python train.py --n_layer=12 --d_expert=160 --router_bias=true --init_std_router=0.0119 --norm="layernorm" --batch_tokens=65536 --train_tokens=409500000 --steps=6249
Below are experts of layer 9 (counted from 0) of a mixture-of-experts language model. Rows are named router (the router's row for the expert), down (a neuron's output weights, with its number) and show model dimensions 0-255. Each number is 128 + 32 x the weight over its row's rms, rounded and kept within 0 to 255. Numbers have three digits each.
After each expert's rows: a language model's description of what the expert responds to. This comes from a sample of Wikipedia text that the model never trained on.

# expert 30
router:126139167129173118124130130182140146145092116129136085141119099158103170140146100163119074176101096087149124183118133181158138097150097145075100170111179064098098110091109113107085158140091173116129121090107165135132064156161122120126078195080083130139134181141090171183096159063120094199121139097108114084129153103113119162105169144116080133139117097146130106124154089121113096166086154142112161135131098115081176140172167090111145078170133126140099088119116055114128169157096162148116124158058141105185100157197234130167186119109105126113160180135112137137140136062071100139122090120104128128115166077141126135105116099072176206121097052120136141134113159053156135121097128178085127126176081117066154137094156138094164166148099095127142130172127114150123166132124121
down0:103179183108147130146161146143086125130063128133144060107151130089155169128127136151124190103135142111049081131128102111095068081096188101168145158124159064125135103089131188094079092101101141103130124107172233118062105127122173120125070158086100073116192154094121160121110171118084108117167146151148177132134138145064105098156149150160121141128148154140083177089091060132164128124128114192106122131124113086111112158103153104076205145143113147150137165084131098112124135117154176122087185097093085126135137143089105121085091121122181132133131154068122161099138138107117136147100120158171197103160109169172136154118159130194138131165180187126099153095107120144151154153127135126105143140103094174129059134127095156125150147117133167099110069062129148159091144204113117
down1:109182109154156143128112126173111188065136110087138074170109195115169164136107152126087113135152087108095084152131127139123099122125211152098135114093174099129122144109077169160110148143125156131168131127149139107113117171154131089125098147134146123128198087094183124131181039176112153114111142108143090164126133132168123100110169146076102121188165191147101140078156161099145162135113167142108141064174092146085137134159103130152135138107116141156113164139063116056090101103109197231204140122075162137144156115155089163157140128175099163118139171124112164111099062160084137118151144175136091093090147102112134083148102098165104099140176067081137128123102132092150098095133114120094136108164059115115092102155086153080159078169100166112088151142110072105121141172152124
down2:175138099157135097065184107200157135070146131103129145144120137112139099064075093090105112141114162064097174094107077083162103140144126117110123104119122129107155092157170145173170224129123174150126091135178099146144056115118110165146130160122082112108148123086148103114103088095174156122135118065109168183131130121131074118174064166105052117164107149120166133145109130112081150120136083136103141126090171090145079145111116097180085097182120109130148073148132134141084132115071128160154087120129184134084141133166164123213150098121158163163152167106124132093074115160149087112126163141143140090141137171083136124116155146107203104145134156130197131162126139121103164106085157099139074143121109117182170132174106171140100100103084180155097114168178119085184170123110086
down3:124122126108085129173104130179125171155113079172096167142103115098104162153192134080137124104144124147160062127107133086086139158123165165151144130133109143181156158150131177194201125150083113155153160156104118162093139158090126136068120113088126199096098126199117142147107161163108106126092134143160148186165104172141122066164148113107117130163150093104125091098137124112159048180095111115142080098143135139122131096123093147087093135076096127100121107135143114099081135125087127115122117122142125147155089108132133142089113023122126134180165145174144111162170060132138148133159125163154114118057141104129087162185181107169136130164074163157030111155072175088115166103110164139137157105119149131160153124137212127106109086133097133102107079115091076062129123149211111
down4:137077138126153136114070092076139122111130125161159105119151133126158172157133137075132167176076140104119136100162122156194156196145134133156204119059135158122063157107171108082168142162128069093182099160110141152091156095087149092064110127111096137133124112146166091095163126178159099114096130076138100133110180078075120166123117091158158188127173156092150134152104114144097130053109192070109120097149125142128095166123163151160115123154117107160163214113170154130094146157121067119108107144103165073106132144133121093144154103152133150131150118087129160084130103056130145093089062147177136146127138124147103190142148192058130171101148124142081077129201134159143162122120148092128137097146181125168154047131095113168074111100119127193167121095125142128152138126141102
What it handles: Verbs after auxiliaries. Verbs and auxiliaries in narrative clauses, especially be, re- prefixes after subjects or modals (re-alized, re-ached, will be released), plus could, while, when, commas.

# expert 14
router:120167192115124085096131104130198161156153146122165152159190091110125155164172157154140100112134096147103122151114095111171091112113127175152127149117134146026070193100134137153103117076153113121068166127117185160145102117120115163105146117124082110136184186122110094136117162142120113165127144096129064103119166119151077134162163105091122134136171139108159180102175120130068158104139102132090159166126108103103168099084075125077189124150113140191095079120100114095144095156143099077144100120073111104172094140119125188222134137097080113096090167151131050107072122121161144115129106127188089194147151128074097183133146155143181170134144130087176156162171149131168123139064146163113116151119119136123161107086105092045102161128070096127131115115100162144138137104136110
down0:073088148103123122144129149129164126157153172140104048126145158136154097091177099107130175127132172119102164130146114060090086138141148105157159163075139146192145076121122092138140099153165111124148121139170093161105108125103219157147172108128093156111188104080185133178104133143131125113124119105121156037122128105123129109123119159135114162137120124106145102134115075126075180150137150125119108137138152145139118072098149147121080170139100164111043167103162140087178126149183060174149121088165148169120103215116132162194118151158129126116166110165106084104109149140053106162152156074098121164093163027164110094093118130131164073137145146122086157200151091093123128123127144090061117131123157093153063129204075124174104138168098127116126110162138119138091151129133115
down1:204176132184157125114154168120126148109068153141140131118095132136143112110099153183160156152137148156031121153069116140162107151082097115151127189136148082125144102114117139088158128092128156162155145152140136168116195110191114128096127119084174078193134079131133113083136102088195098104170144098144132146160148156200144154117135129115117072131130098145104059147097124138097090095098130083108121151073129103122088119105126138153104155121145121122101160179170146152113095136139077155048112106137170147097053121084150129118084109106053125104145122057130108116090114103108098152190096061125084097213121131109130141096127114103143089177163134128120125108151142155090160102161139087162160100078122152097149111140140109139175162150191137140104121081103181236143127141177112
down2:111143154117087153117131164152104109071134156147088110100071124158120118163128102137079089149164103140166116092122129148111137151162063086133111092203134099108141186145127153175074137126106188106165154083112195112118112098102157075114084137123144226167114090174130099102167137154122165130154126166143091132082119112143154141071146120127162136185150187157138118113138157126090099167130105133107096117078113127111148081150127116154105146174094131219130144111110166140093151095140135113089106087157137129112151103082202089085116146100092046167135133119100074199099129133124157159152060123136140104116119067155134183208120111092163116170087155156074124130117132099121209095139121105124145154192153091135113175087071150159086107110144132128160115133154153138076138155126043
down3:202117242125136137084125129158106154134122179122110122117099186142120119106153168123106135116092129111097145137110095184120118135106166129073149105152167159115105103121115115123088077087184173066070087147098138129085098163114091147156056147026086132127155164171128145116163092140121121114130075087123155099109109117132077102121140196152075151181116130126159071124136129121121124142092121062098113119110137121129109128144123095141132160143095163183055096167180138102144170092170123157141116131108127093154103210154097102149131118123093128114133088128163169132132086140124158119082158175132078108130151120183139106062158105114148112164146131127140147135198195142093095115115100135191165173184102150046120147147124112155189091139194128151141156110106160098121099060160145
down4:078076198150171069090147144090147060162169147150136113067115107157144077135127149143065152120110144066181112095171185156122069114144106152125163100124122112114160140100087127123161133072108156137143144090111154124136096130128118114151125157163149118127139173143168135153133147149070105194061138126077104140176110132121090120105090127164204170107112090130100193188133154109140100151133157146171078146070110144107136127060174139149134155136134129125127145127141211141111091105145173103184127125139110091134140127129057143144131114176107125164167074104147115104129171157124107081169066104136130138097126139066146117161153075095129139132115098168181120198168172099111083132125166080098097139105078115138073119117100133191075145095150133106073132089174173140201136084161137
What it handles: Nationality and party words. Nationality and political-party adjectives in election tables and biographies, such as American, British, Democratic, Liberal, Independent, plus title pieces like foreign, lieutenant colonel.

# expert 4
router:118149215087188160105161107167150180065100143144150086153088121174105196149165116158087072182125096104140149148101143177123130116132120140061138153108149080080120125090129150104105149127109096105082121083125126149124128150160129141097076243109119121114109109123132190168094132082057093189123160085091114111188126119137138149094158149141103128118114122158125128079107115122155120101099106114128119097127074132085174106113154089141185093137119126179106088139090069137132158161112196136143136159097139101152130139178246182132136134120109155124107178129118134110092137085105106130148068129118168123116135102105131171148106175092191170108138076078136132146135187064116150086129109174041131133117121094086146130101134130082176144146122129108154136171176119111097169116142143
down9:095121173122107123139198142164109116131094125160059105171121178153178151134103125117103077103132155090108147110155134167155185118150118186135139147069131133125195079154118142123081081129177122092148086109148145062168154086118162175123132104162141131187066178145088145163132102175153141180137169139127101126104138111101080135184110077096099073079134153139148109078128168101130133078102076167170102074127136148101123076136097103125134182124157091189065154103129121160133126148123149104141130137160110155116058103137108158137145193085174156088048151109185059134087095185156097198142090162114166122128106112116170104150137073161117093088111174169156123092130104147053093084132150119143125156187136138142111090092144134104116144164137146177141087135156088111135125147128159
down10:122133148088128125117159115119062057076088128085158109166109124072118141107175195184134101130068098137141140102151105154144049107112170143106102170148120137128161130141088126122095130072164084164105155157119105236133128132118062109109132139136154151121122105096096140125113109048140145164153131154134187156176124073133177130102125149124078108120122141115093110128147141162144120074108106139099167086082137091153129134121163170128128106163179142089120185138153087120112131060097105132094176161144139108118058123117174146173147155148076174087150056146131156146077154147159168164121115127167111189081106139150142107115114196101169159137138125148146153180159078112153119132098097130162094132105170120113108107168139116140103107113160111053086108077192164104086129116235151
down11:170110091139084124090146095110115136195133124115213086117170117148153119161125158081078105068102099157139124086170090157130090136129091127091130152129070111219085094166150121192127217085111083134152109153139112131091125159098162105161172120115170056170141157144147161118170086172170066108151164048142168136132139120196139092111109148098088140150151069121121116154155127097095165080109138118137101132133167132092124189093100133097120144117134152105130081119166131064119135151130136104151133118148163128157104120102146095073139084133204123149157119154074109120121102140113163173098143076191097145090139151106058110148123124190091114132120141125176130155095166112147171130137147157177122117081118091119091178137088153124174127108078133070117164126071163107189169108148115
down12:138026101080133131146148102131173165086129104107163179147105093136132151116109097116115136124108105099201086123151067133131140151160175096171108122114129096129149168182125077151125106176174218077117134166141143134133131124163192140177109101133151116149144109120181091079157160177163105088158104151115112148137143155188098122100144192099115137135105132119135215137156115118097127136094142172142176051128139153138161063071152128140129104038152103102133138156123108118105094117147139148106123111164147134157135148090116120139145110122083078141149103152120076167120167087144151140149099186192088104038115143135133098125145137102063179118067112086159153107124103110091104144106133075103137131121133037117105143154113159149098117136128140094120135092058196099180185169136159
down13:109095059154164119128089038177101155126160156043137112067151126143193147187116117113145149145165120136142160191098129037119159176129145153175149081114071181137138085162154153087093096131153155151186161125140173147149132125134108105076089116100154128097096166174086128124120084129105129138101165172097133154182167124123125094065137094167122143178092189106112159138132189142102099093085179153157148084163186070158148122116111114135117091108134168162017068149133125098130109150143117159131071089071117103137157151134081115220131112131139122157107165141090167147196113112136170159078131097126140134147119064120097120131134157080113128126081094111160101114175145086094149147142140121155120117159144113159119108147108133126118156097131155166128156152135118101174138145112136
What it handles: Pronouns and clause links. Relative and subject pronouns and conjunctions that start clauses after a comma or period, such as which, who, he, It, and, but.

# expert 26
router:195135149170079142149151075121091144073134116111147154122142108142127181169153142196130172120146113100154163138121176126121091076103156120107115155087149124080131108135137182180062183120127135106087113138118129152122121127153102136107084167095076134122188107169120199128064199092060086110153181096108112085162144166113110157148127105088107128139128138092123207068146095117082100168106162125106146135124103144123110061077121101107110110156139126184126112115183092127122150120121163146182071109094135106175119145100150112169096192166140175169152151137166075148091147116130165119100098058127128126138133131089115169109115145139147146089129148052137159159110134133157148118157155211111109110174086095116135131093087132091145064136162142063138104160133222113071161103157168
down0:052133108097178106143135125116117139171108105092140116102110101149148125135155092126137135128150123185101140169148111205151136145080070119113070121100076118130144129108057127161208193111070119093074109118085191190090159112097201110102138142144120118132090092160088116121152094090115130148109127084145101164141156152154137116198071126138165143163166178115149128112105147203125083116142064080120153119129105112130096093082103126085123137109071138095154173095161136181143197127136105146156109126125094162108191133187125130103141140146147122150153185114136121155174108106114124204110136149165111148141071151067077087080182146134106078155106136121150135121128133107137101088122132162089163120144122084123110124143136153184153130056190117120069195156115151130123171102208138
down1:102137156131077111154145103135151176154113039131165116131090209162136154132128185188126155101102112176098147098162151139101114123132153118114129100104119167140144082073118160166158078094134125100113099088129168115215117149078118100121107187148149158085180140115149133113164156132100142064122099142105055140122096115160138158170128133148163158065094074118162142161154183084129167109121116145130134081103116099106150167192074113074109083114126193091047095150100106118083127074112118101079146150174156139158114134139139115176128116122058189122128125130119132139126164156185106104091076118118138103139108116106141181136117165113111149124113177193117169117111108158166103118110099127156106158097092067120102174200182116140164112202143115137071076102146146149154135105105190
down2:133088184062129148163158127150110148139188106128143162149177134137179187137121108122155113151127180049132086133121091085067048127087140101062091108122175116102114164120102129116130080136073152184152103098080152155098119108147092111155111126101115128126061077081139091116129085191082158084151135145104091144133140137095174125081094102126133109156141108124135130117110149132153048142160134156088120180171151111093128152122066123127153175142155138079095121114160175134147166116154098160165136148135074108139123180150220167162182128139124160133127124123087123178150103112156110117165136099108114166114175105170113114137131116080116112160121184140098161125113138119076183123112102083067181147118139181112154153054116135101142077193094082209111147152164152130175153094165107
down3:089076176083112088134103160099153095091108135109120160140118138141118064136105153178124157081117134171130113169147120112076095161107146150092086109171171130117168164104116116145087172093120093163164129101109097114167126071074097141140112108122078177109120099129133081048142133121136164182132084113155135191143110138103173141127169154120098106090091194153137096157111124150138074110112135119124124166086164097106071172101140101116142185192124071113098174179099141184172125136123118172139133244189117122135143111128148092094102065085127139123094092111118098186121152184151154124116168117106161186147163184141153159159140123119160118099148174151123127105121114076150092144173157165156090135086135092073070132139105120084120186136093073175125149132212138134081113149128145
down4:168090110125166181102195113105123143122135101108185098118165098097122134129055112199125136103091177092187097140137207157093155156068100150158099124170098170157154152123092186144128084106140100132150084188157093134159106117220133141154134108111110098081112160155154056131180139170128085134109135103104114121164132134140154145126103080122120080172116096138134107098174057109161096150078187122060178063108176144096107097137147097096116167141167098090182187146096141153089175161147136151136093148118076134143103166143134105155124086066161066101101113122144153119148131064145150134103078105130210173081154176072115104154156157140125089136127165143148141152208145144099087120102097097099099119134114100160133128128105134112146105148144178153111120134142113145129101161115108
What it handles: List bullets and dividers. Line-initial hyphen bullets in infobox and taxonomy lists like "- Kingdom:", "- Population", plus sentence-final periods, year ranges and numbers in stats tables.

# expert 7
router:157106119115152097174155136126091181088182155163156123135145091168117133080158150147111097110090103076127164119059180144122138108122126101114130128139109111150076159136146169173135201138119098068098167155149107137129116135091120157114155111098110146227135147153064112143114093094098104150147075104087082094174165121132081150136154179133114139111135105105130110125187147085145118125142192126099162132154082151128133116158142107140150034147134131136097083086136138075140147166118146095114124158118162153183108156178091111164135105071126178114115129158164078212091097084117088148111093066173106180095156135133066120093110137118179142147121088121154179129125141118173119057085146154089168102111110069165102164100111151143194128110179161111138174115127118067166145088194072
down0:190141101107150144152139112151071134098132118116092141174131145125140164087126130116118087184130130174156075104097142155151181125131134103041099103152122123144155131109117103079170156093116098117085125138189165158162114116097109089104169149132104118135100102192089148075111124123081159109123129122154143205130190121158154169122119138096137147103166084113110100130142071100118120146126188078101163157083099090126175069147109142121088104164120119128181119139153092116136151155083145147157173105175091147130193149093186144103187166131100117068129040134117144193156136166159083133093145097112134177163141141104204113140143103042133098122109087136123109144113086161126134125071130151143180137103129139104192099160102117167188097185148158067129161130118122046180171113105075
down1:115133095120096123133172136168166120120120140107093120119124086138156167144127147135080103079173189113112116109104108097178121137161166119126149074109162153080195168088103166099132144087135064130108093161140114127129116119164091131092159184064166122119070126118162064131224121172130086148175144136166152164102126122094140161132185065122138156104132129153118143131102098127134048128126141105132090069111122110123155103149173169114124114086059096112141181110132155132108124178103126136142132127143118124130147106136117132123102122159108155106225086159171070148147066176134186146134139092118076136111148111148119152126144141112113147122152068088162172121116092135144144158118185116139087180175165132120057174126155050118055124136126103130147169048142177083212068153152157
down2:088121135140100124041165162129106129098118095075106121075118111084097080117158116157094131120120142116104076146070069163130143146097138156093144128130128063161139140176154154148112154166098137107112151118170170137204138150184164121119117137196059178073135139158085069190103107176160163075136119111097125183141095139123116090150162107106149125125035117161176182088149124107113113121141127221100129127114144169108180127159139151117164105151214111151206124146195163139144117117085167161182137144077154099128055164147102165111105086107131121135082093131130145182116106144153114078167096099138164068105156115132104142139154137149155066136099137085140104110170072127137126089136106102101109154190186141109109111112142128153097172153076148113136122153117136136160138115102115
down3:082102148116140122159103103164126143166174113121147132131143125095129136126149162069137132136098138166181091144121129138065090140102123148191093156161095142078164116155100150099170102139121109170147091119105169079156177131161174024107122147143071119139221147122147114171192145117102097170122144138114098101143120130133045126119137166142076088065187114122102168133112170104154116158147130118117128126147166148104156139162156117151112168131110128152141142136137083092085168090124110057180105111112167138147139076080160109155149093110121163119152117103135183121124126107096062076174142176056174107107125054106115117091053175128065157140125190150133107120101084147114157111145198136116115102102122145103174169108070172140142203100093135075132095139101173138098112117147194
down4:112143119175062104146081105124127121126122138131142098112112165132174158154127055126193117137144111121105093087140110154179174128167159171144068118167096161178175130127073153087111150130161182072134168113180093111165153123114187196117127130127123084104176160142120140138164150147190097099103104113061068102130151051197149142100108143168175139131114142131126105133132115103150137093140114194087123124106147128113120098115094151085125126126146060087133125175132129164101108153108123232179173106095141113121093101130136184123114098124110097098184102143092121102189105148119176139103178133135098111167087088149086134166151139154151117156115169111111107149066141083111144198036110144139078079104082108115117104098171127153158127107147116158121089111216158155107162127147088
What it handles: Name-initial word pieces. Syllable pieces inside proper names, usually right after a capital letter, such as Pla in PlayStation, ack in Packers, Ba, Ga, Jack.

# expert 20
router:144136181088141102113162118170166129152105109125145142144124159119124121118131132187071109146138109140162108192141107166122142095120144174087122155074153078155093130124107158095072117150073110115127126089132136114149115150187147142108061153107116133143166136190104187138071140073117087218152153096117119128153107136148149173116185169112117156115132119124129129118118092140109089137091147113110120182113105133090177083113105092074137107145129116175078114125099094120120125119079129136127082241070149129198085165115210179146139166118111122124083210141123126125123153122086092143126096096112167133145156104085161134147100109108199198106190099090148146147156132096102147048153158155070148090153087126044112146097160170099109124164114055086135119176146119127089152100143140
down8:068173076102085094155109132106180095125135127116151099132177091105125101135095135097132127062117169096087092184084126064143135156094099108103110163118152125142139139084092129133138135093175118163152041135144108123130108127080106135155109142108124151115164133151118173154129140167136181118155122101157128175203130070140152125161126116172113136132123151121143185140142104089110167087138162157107112124109126138097109140141086132069178163095128084091151117128183171165146145173109114130174153189097142156092146142150089120143158121167134186090100165137137108099187157147185132124088103162077165091163085167096149143092068138138146140078094094145101081122125165117039080085135194157110103080164085153132126114150116128194125182126120074115078097131138147125131171225114225
down9:195133064132137158043109126141133111179159222119171126102077108139155083134115117134124147085132147108124135109102122144074125099159109132087083129160128152157100128121102144197111209084164136119061135152150101131137103147102067123137128182083159128139165130204111135108140101090132131138060119151131139135136106153128152076161147198134173140133139169082136129150164139157139046164154114140127138181203113138163192086076173161088091182098074138127168141166161097139132115160146094171145124105082074119150096178114128128103139133119136167040091063114113096139155165129105086145120118206094155133169119135084124151126143083120163070180091149092122112118169093132094129116117098113148081093093150122118149109167107137204101127127114121105161138136148113163116078099103103
down10:142075145151138110169138167150121159167121135139114139114122162180143075152142135069069131072152138082110123111118158154110121115142067155135146185153069172162074106123097077135120116143146129098148161112103071095171081120152173136185168149156169133165132177106138122054113126147049155131137144132076130162125133128097162132143085094087104136167163141119139110083115159091098081133117147141112066093136145191126105107155096102077129152114200120136072155164129065105178080159104096133090114089084154169134084149184158155127183135222126136120151080101146152105107130163171161113170189170127160100090116115115087191071124133111135143133120138125163144069132171113083108147125141113188168122101168084123113109144116075126083183130159167170094143109174095148089122061110128
down11:159126174155170109144173068135172099129132098186104167080129079102113107141119151116098152117093155113193130152141064139125169130105131113071168146135129118142140085139148054106177077093089134150140055112136111092079125113122090136179144142088151090121114097150102076068127133151167118159182109082125130135145141141083150145168189106163150138130125152121111092134080204163127100158125165136083123114132170172130147104194139123162147117151143141142136127113160183130122121090125048137117150138098141122132142062171178119104104131174115108167191135096139113103110079163103147174087154043178170106131163127139152085096069141065158115121095093121190140108142156124175147128059062122090132116134082145126168140182158196170119070146058092142152146091132123136119169135158172
down12:149120106162132156170136119097088091074151126111086184167089127128114080141163122188101184151164058154104167131175122140078151086167124143143107120108105161159097181143111120155196120112173160145079150113104102113068113149177068089154123136160176126083126140126098183173083162149111080128078089125099093144090134128115125180151087145126144139078174137125132117135087119091038154155135140177098119183119153099160140208052143133152156128176151117121171092146146149125128068060138113116076162121147116181174139158101151127147118120193095113118095143187126091094146128133179063114099181142138108158168043147105112123101121141148132158117162115129085136169170071111084117138146146116170101113086141175106140110126193105095105135104136075114124138109165085112158079151132105
What it handles: Function words, mid-word pieces. Common verbs and function words in running prose, like not, are, such, this, had, plus inner pieces of longer words such as inten(tion)ally, insuffic(i)ent.

# expert 0
router:133106114091178090054109115105206127108094188182133130125178078108121215168186102157085123147182109161115150150121118139115117143155139082144125161084144115145136170086128116161117157139136113100089166156143128124138099144135107171079079135135099160195161147208140175159131120079161103136149141120123078108140144173165084157132154108073114148013123115101146187104160120117108105139120146131108110129220121150094168084117121089075160156097135151102102128096092135113157144177116152101169098128077134091173069127117155143158132130131142101125139163163174081143129165101113092143053148114132115196085191108095153141186131141114135122105112086157150084195146165104087107139112168138112103144187101136094144072139098149119116101144098107130149070104128107067089138143080132
down0:095122096173090136152118128148165133127172113142108163119170110081122093107105043158165148125155133118146172123112161140102081135198134128087093168079129104176112158138140089133131100131113130121120067057161143112132146080117116122090171094148168148149123138095189091157142148136114171175138123111070121130146104144161090079118167138195156134155156078126107119129108164113123126100197177179159130149061124166195114101130102126141040115125095110108127107144170137145134198125154116120125110113158120242087115130171125128064127088140180126068184124126166172125112081130109126077156184112090147138093176146163179122110087143129096141152157089110075142142114150072103072122131121122056128136086107123103173090134141131138139109121177108163098103184173103217148110091145103
down1:093128124168119101103165134163144165167125110124162170150122078149147168114183143080070071081102130088136168119106079098158105116153179165132152067097140145147175144132124071168062148122102130099102133157134061070131120128090115112161156122157126124195127136104134127114204105102176174102140066126169162212111069161147185104141123127112145171157130082078193142121173168058132097132159154072102149171119104122105159070147111149130109158131160146195144119094146092134128096088181117137103077131116142120114145114140128160144144166159124150079070161061117155128128130105087167124101118146077147082159191127127103145121230138078101104132142068096111081065099111150115086114154070085153149102120147118153148119111167169143117147096134105123139119115195150124131139151125163
down2:102140132140063174101096150128178128128184149117077121121141134136105139093137095085080114158146134154062141082109128160089128091096103126141167090079132181097111046125081099144134140090147122118167094123135100110115134146143129110139171119159063117178128147123133145124054112126145196103132088168139141134173104114161106109152121119182154114101154133129120072142169168144153132142140078070090189111109122171084109142112116129135134111130157096169127099133115090140123028142126142163123125122197082139159120145120161151137136099152154106160084127083014123111145083097103168155172119166119086124185106162165109140137090120090129130134106132096188191095175135139141118130125109142194186132106143118171087119078123152130148067214196155155126158145118149119167028150182160
down3:072102094113123181132159100146144188135046174157126138186139107119106118182122136085182133101124115160082153108086156065135152151131166117184170144115127113088127114119136173107146137142138101178138101127100070188141167092113076143155111089144103069114108149065134109121152117101157142116198114123145083097145100097100102151146064152111154133169110138154146167151152144103134154069160159153143132070073086138093121101103058109157049222163085112132127189161159110121042118124126075125142178136144085163139139118170144121110110121131182167117150173098114163115097148143113127134108115119108144125095233126134118162123106136117157147069117109143140117130095130129124128140153161078134118136110145216200153112162145107124102159098145184132096167154080084100094148112188102
down4:105080116164106133126106175104127133101116105153133143159148142153173110093133102094182136130100111132084170124087130111114102161097070151135111101114081147136115044093104118151092131081084134094211168060089118114118135136117086090135149165129136069086081173097215081090183099053158090139127100122149142132138124169085112125123132137133192105158084147104139107085172150158174060134192162134069097165077177127140078137159182128114159152123126160114163172114171126143133120111156117102154101152148141084104102096154183086129135113101116162179175100154126126115144111137159138152105165127170145132118149187115165144131065161131043128149140096141157064150116104130140154076175168068191173131186119103102136180123121188137148110112091169156134106174153142155101078132146125
What it handles: Mid-word syllable pieces. Inner syllable pieces of common English words, such as li-ter-ature, te-le-vision, His-tor-ical, pro-duc-ed, plus whole words like gene, political, new.

# expert 21
router:121127105124146113101143136113080161081141181130152090104134129094121137120140176139098130087168127132182129151098101175172102108184153103145124157076204113153116080116099152109087126132132155139145171177149107168094107206176121170047103169138137132167143137089086158131147142100127081175099150123084135107173132157122150174091123143063146149103166087060180170098146095116139123107129151070116153089187125120098159092119148133083146133128166127167132152146098144110083118171096182114164100163072168099186087202087156145176093107096111165172142123117194073118106145100123135109133135153115102148120163089158128179112145097134153144081113127146122075166119129114139125116061173130063078141178122183105093086121124196087113108110208079119115086139110144113087148066095149
down0:110143114159172083093150095137119121100083132098108125144123114097091169088077215055135124138123136125176157109121107173068134171156155187147155175109119149197205132065122174161109109185122097120153155161105080192116129132087091131138132189128086153144102113143089105136192121115094139082111107144085150144130057103135165073167133150135142143168080143145147104119097161148144172153075137134198120120112116138154099097117141088149092095152161188118130101162143096096125104083174104162116149162106146180159095109097113105141064094133107155029038157094147115107141127138109139127173105196180101137167156119117144110038139062151161109145129114130161136117160133139096162103135123168103143147127122155161133124146151100085100106108097123103125081107121135144089149175126198
down1:175169129166121136132108152097109154160124118166124085080113185102147130003174107099100153103119165114122122145164114130031168097127137098088134093155133172098173155122146134137183129150162142123170112173109122130173103159128095139093100129131118116112129174134041116148057138151203146131099095205064082131110092106132063145093087072141106097142156100176135122223107155141126062179180135124113086123126128137101121124154150149112153116146156149090184104069139137069123150117118099105118126142141173112074094123213152135162136142159065100135121149141162166154138131096154117120140175155135101102166127132119115115147088123108133047157155131143114153099141107180116120127141106125125188135141103140174115193103104126150104101095159175125132116067166084114191116083119136
down2:135097159062163098133128200102111101166136118135187113146065121102132098086119162104096144130065118096162136119130130126140140172093163159073071129097088139134131064143172146128164139130183201146110094172084100148087141077117103140105116117104115130116085127130151114140082154186132243163175079107165154180103117111092119127177134169166111093158108173155175137147110137140130103143122138156119111145124126144148179083102135129156141138102172104087162169126090122169116153097140143137129124102149190069115134156112128127110164083198156100060089103108069094129125129140096146167138118156178136104125112167150177135067084192095128171171129108109137193119152117132103138102122168089121146074125070171145094112074139094139120150074159179101152110070082140119075117189178138
down3:137116104142160181104146150126143102065098211115154121058146098124081137114147123157102133171133129142143137134099108126082174169195174138110148103135108181084119102124156141164152130152110140214133082134135144137123179087098157115087097158161099131111075108055176083099095069144140131149107111157156145185139123144149080132118137152189154107186090130099169048230109137134102146112067127192179161137123100123120068167164112196118135138171143123141095098149130094105153184071116079074121120153112182136129155094181131166113147085149108158099103102056110111119103111112133143152140135098150132096140134169103092132168109137129129141168145170137109062167112080128099163067126121097110181159135146116122051151107130135098098130057091158122114174111142121142120171167139121
down4:151092134194108125107147101111159080127129110150168065146142119115141133138106119144161129105142109160129166129074127110087128090128078093185106119143138028080070124097106109101079147119175162126174149183085044127171167081151171176130117153184103114119126156116145161133211115074138068150123121167153148135098100139132092099146083102176119155155135154133111111190175170084134136097130117116151090177108143145080208108114138151084116067102096112102118147145155140171138147127114120086107122147130160166136139059108126107178119126122080090162177167130109133141103158142157108130090144157175157084123116152113126184074057169155118191077116214102172142102135090067150148100096132190136154163153139168092081163167148080163098121116123139086126084148118138148141104113141111
What it handles: Short vowel-bearing pieces. Short two-letter syllable pieces early in a word, often vowel-bearing, such as wi in wireless and wire, hi in shifts, ri in stripes, o in Pseudobiston.

# expert 28
router:205150218097175105060124047161127172140075118098123131147150130110045152192143166143128087206154136184127155131126145136154124102141114128129103125086163103102141157112094143152108118124067108084085163143093169119086139191178101122085093153128113142147155188151149177125116145113113137149120114110156083118127170133178121129117172163119120141082084085143174128110097116123123090073119111127098106102143140162128222146147130070087170125127139150155122143104097123081111126160063175085142067162055131119147143147099119172175135126102103152120099107126143096112055143108087125143113091102151128170160121122104083160151152161078171157113111100137197132148169152051179112111093128165116099100137099048117125096108171116127125102115096117109182140145133165120086133087148171
down8:181072135140115054126131034127152136130047156106125151077060171125136060209106095161163112104175105130113086103136118097155145159163099135108141112134165049131133180084101109178120111082146107103127155180138101144099137148094135146080109148094119139196145141131120154132101131140101162127075120119112105116136122158171137159140108143186128125170108138103132167121122182194126131078145111097114114180142159154115194120151167150116047172086166117134107139141123125118127120172121171070098064124129148118100186120120074089103168159121121080160112160088144097158090127083122129064146151107136155055079159095129192153051193143117099136137159131187161148120167116096154103164188164133128177116112138164145136100140141159115101104099160101143133093154148151135120075093115143
down9:096101100094138117173097097142172156097145183183130103166139144155120133123138092139131177112145164107102166128114064115156152107158163096137115106117129101131088098112148137119068108166107166097168139108114115122099122098159125101095124138158078089139053098175154107152141115173120061144156157092096196158123113170128106118154179188105116169137086138112200108129152093133090179151123126079159104102174055075077098142166165131106086115086118138134086151106107162132139159136112165192119220097100120154179115124087161066142208187154068157152105112074151137136150090165113117088146105143135114150137092148120090117116072156203177117174067122102129151133150092106139086128174140138126128073137072116106171136122113175134099123113145134133086161078111141139095200128188086
down10:176129124167156154086170081127097130097136145099141150111047105110155120166134112190164139182061114126144118101101133168161132129115132204087163143140118091163145163161173153108091128065126095081174188107120110122133071103133149129113175176127121117099167106174051112094174118091148146052052150115128208139152136097100134185116051133118125110121125162145111073108154110097141101116088112088146087122064118146168092116104149137138146154094113108097108193078158166143072181146147150123125118172112120073099182131190158148170124118118151133093150154171147201134110149098171144193139158108118131128064105125097153134114058081108135146185106167117131148144151130163144167108139122151118165155122110086130069109126109166127164104121108174158102130115148135152113140068090072
down11:105146114181107181130109125113162157124101136160151139168133144168113132136157170140135154123153181160135094133071166101191121072136131082117093092150134180135114129184177068191173102155199117118081176167103176176179134091091188135126131110194135145094140094166074162162122117126107111110082151121065143162085112112074101151162122099101144097111130125154100044138108167158155150118115145124113125123124142047110096060158094082127075085151102106118104173158103126111169136135089097123131108163089121154135074091154154095105123122148152127133131225077135096096157111144079081112099108197112127158152092115152098126155126113071105138116112090146133136080102084121098153159124150150201146112142178142168116199140208164132077160108132098117094093160141088132119157098130121
down12:156137118111154087098141126117114091191101124168059109103142131133138099145109135100121137127118172144118080135147146096192134179142171108144133096142133167115079145194053101120170145179148168201142105096115173136108137180177157126148075060104132153031071142128127078079119105106081111138102130143143127093096178081052125122199129156094160137183159107108136165128113126136149125108156114118128107119089161107127084100161154082110133153189121142102180103156074110135148114101150115152141078151097152110176153110198130124098110149119175094119098144126042105151123155127140151105151117159128112186116099161148161105134072132099111084101092151149146090203094144141051135104106109150152243111124154142141146122099135119110132164145098093208166142147092140105119099175139132
What it handles: Person-role noun endings. Endings of nouns for people and roles in biographies, such as drummer, owner, friend, son, politician, member, often followed by commas.